config.toml
attn_scale = 0.177
init_std_o = 0.0471
lr_head = 0.00817
Below are experts of layer 5 (counted from 0) of a mixture-of-experts language model. Rows are named router (the router's row for the expert), gate (a neuron's input weights, with its number), up (a neuron's input weights, with its number), down (a neuron's output weights, with its number) and show model dimensions 0-95. Each number is 128 + 32 x the weight over its row's rms, rounded and kept within 0 to 255. Numbers have three digits each.
After each expert's rows: "mostly gets" lists some tokens that are sent to it at least half of the time; "comes before" lists some tokens at least twice as common just after its tokens as in all text. This comes from a sample of Wikipedia text that the model never trained on. Tokens count by the router's weight.

# expert 37
router:147110128129145152117108069100100120113091150213130141120159131116115143123099129082130142168139158123181134125111106090172196128072132138092090116176149108173140152127146153099127194146163180119104104134198127117165112084120074101151145177086090112089160101083054161135166088136100164180
gate8:059145109117206088106132161137181135148111124099120111148092092052114109130038118170098130187125154132106150159133161123099114131128146109137109078126154085137190159147149159084107177144137145128167113098119120140141138059137129089125122127138074094071134132090051106128168105133085147180
up8:133094114140178138094131122090124150116108133126117140193091121115088143114190122120130166119155146076070166137084113115132177138147098094178110062087162140189123145100187147068062150056169104138123127134107172128076135100107196144117151145103170155110110157172164132117177119088128085120
down8:025116097172097180152176097101083083158180084185128106074206120173176169141113134143153132145082142139099155143117132131123118097127188068120141126144164120078160140123103098115169144110143135164138119120117119118093165146146125148133118181120149138097037118158104097153097117146098134124
mostly gets: " km", "4", "5", "rd", "6", "3"
comes before: " |", "0", ";", ".", "5", "–"

# expert 59
router:144135088138130150096088106121101089104128164183085067129163162050076150138174068138169075172196163114115103126125134053143174116116153153111120121145105107145144139124152137143141171113142159140112168155189167118133138103104129158144118189153090122164188122122114144092160062135165091165
gate0:138087109127098118137178173156195125125151168148115110115090102086143178094146074152109177079105137147139158146158183132073175128145113096114103151158062079162163132161134098118180150108143129099179173160141115104197140104162127115165128113135089081138175161113055155157121124082174124151
up0:146114111172125132118099129105095155135119148131096143113154112140091097123106127174057065182119107137162055159138162121097204072139143148079142130126090183136162103118133106124087087072155104117136147121088173144087073131117106191144191126117114196163107168125124144177086157125117170093
down0:215150172085141122112084108129123187110097111108122101161153184116135118109170115106142105136096132162148190114066116148146152082106122153084128122090102135133117148077108132157130181129139145060120098182139173129143091159090168174116074127190125135126199164127134119165155172072166092126
mostly gets: "ors", "ics", "ters", "ations", "ens", " School"
comes before: ",", " of", ".", " and", "s", " in"

# expert 50
router:127155104123140105145081100138075110091101150210131152104162160100104124143126052065178120182174124130148129121151130115125155147095125162096112121108206146138106131111144171130104121135138174087121095133208103143169144074099135128158138130130119165152139109105053163215126103083089098151
gate0:189134114128073164131102092147162113155168134160200123127185124083177178093153160139145133162119124133095133111184120159132136168191140138146141111150140078134155116149156148150154118069153124188059092085120090198137157051132151167147185152137088150137106109097170111088131127111149113124
up0:105111158122138078126083158110037133087111174132097134160126125147052120144147078146107169125171109109182144082068085087109097118181153125075189139179144170140100143070110133084094114149108120125128164145146100113146139149085141095044123131122112170121132161088095139101149109104134151083
down0:196113161126173085134166110074175106166121148108184119143149105120056157104131103137178076130141161146093154201125145092107146153121132121135076108149153119104079150091161162120200132110052099153083202121133098103092126153137112149097119125108084161109110116142102155138184103130129133070
mostly gets: "}", "X", "″", "]", "\"", ")"
comes before: " |", ")", "–", ";", ",", " ("

# expert 55
router:129193156107163156088096124141099106184110149200152109117143141099114144136118104054144132134174085148090111167121113106150156122097120153070133104157194173060160153130130149102133146095152157148080074102169179117118126092073122101179123146080080138138153128090097167148164095134074168136
gate0:148125145148133139149138161185129099112109097131117087151061104122129093140153092147103140164130122106068078127155122116148083166142189142137119098141242133176091152158140098083156100106076124110099113150116156131157065087109056125150170166172104167160074160161108167082144140129140141106
up0:161116163157073129090093109142171137131112103090090140128048096106171102133066079134154075157107161091100112144087159169154167107089164075122134134161137141163171187144151035113147125140090106135144106165123092085205124134118073128137146107142116183130163133140132124122186144108146109130
down0:149144168121142215138200141112122108109098107115117136142180114168129057097124151173143135157132149166134179118132150067193169099112110111136125110188151103129099140153141120170116111111118138113085052115048180113065082128112067128177095148140155118141148124131144161122170102150156167129
mostly gets: " g", " two", " three", " re", " new", " well"
comes before: " |", ".", "0", "–", "th", ";"

# expert 0
router:143171080133148135124084113128113113101145199175215122111128126119129107145134121146192076169175130125111133169184117095097149187086089161059109126131192117128150114129157127128133111146138141150112118153184113107161130092088150116194162136114088130117134116100075170183126096056138103179
gate0:093096140119117129104138136147141108169123074186123159209131111110141141112089123103160095133114132123154110141134085125078109114114173136159174101103155133140146103136128223174089108096131180068136176122120140082182137128129162154188149146046066079141083130135161064112177137129106125133
up0:133113188144090155119172132167147138144177095142146123211160103125150127160097128109174146136073171130083169097124098102096063136130141126147145101102132089123118074113148140122137167154133116126156167048121136111146147088123155137203171145096102055154100142156130099123140031087119155099
down0:127144138113119120159191114127159131100117132122137166124122170153128127097128118148109175135113152117133119070061091134143174147098139153089146128134161124172132167088139075113159166197197165152060071184118193153130137121162200146108097128144113075139142133120139195050119089106155153157
mostly gets: "″", "°", " km", " we", "}", " mi"
comes before: " |", ")", "–", "-", " (", "″"

# expert 38
router:174226099119130136095099130168121151131146141188150095120148162114086076108107119159147121092163158102128131173102154127141129138097102116123088081129105150096140132142149156107122166122130156177121128142186152150170113132095150183157162181109114165084168157032094151221096119095146100124
gate0:148193138099133161136149113154113097086097163109125165151103133117169109111174144092076075093201140163129136124116127107132120156055138134093127159116098170191143102123113087185157072149134117195154109156156172110091177110126116115147107102168108117112200073086117126156125123138064118187
up0:140089147114114120125124046152117160093118145122134174145123079113172126089148145081137131148176176151106104126140146139118061120135106129161135137125184090095093125103126091113110145176148107100197140114146097190128156141084124130091167084172198197139160116209069135162131106130186123099
down0:102162099108090161110145069143177138132096159146124184100083090147102113149194159110125178119117134172156127138090147085127170109122129119136176108138075073126161176071179151131096121183133123121183121143092141131135130101192183080117105138149123189135129107121080178145147162125088055106
mostly gets: " \"", "===", "\n", " ===", "====", "\"."
comes before: "\n", "|", "-", "==", "The", " The"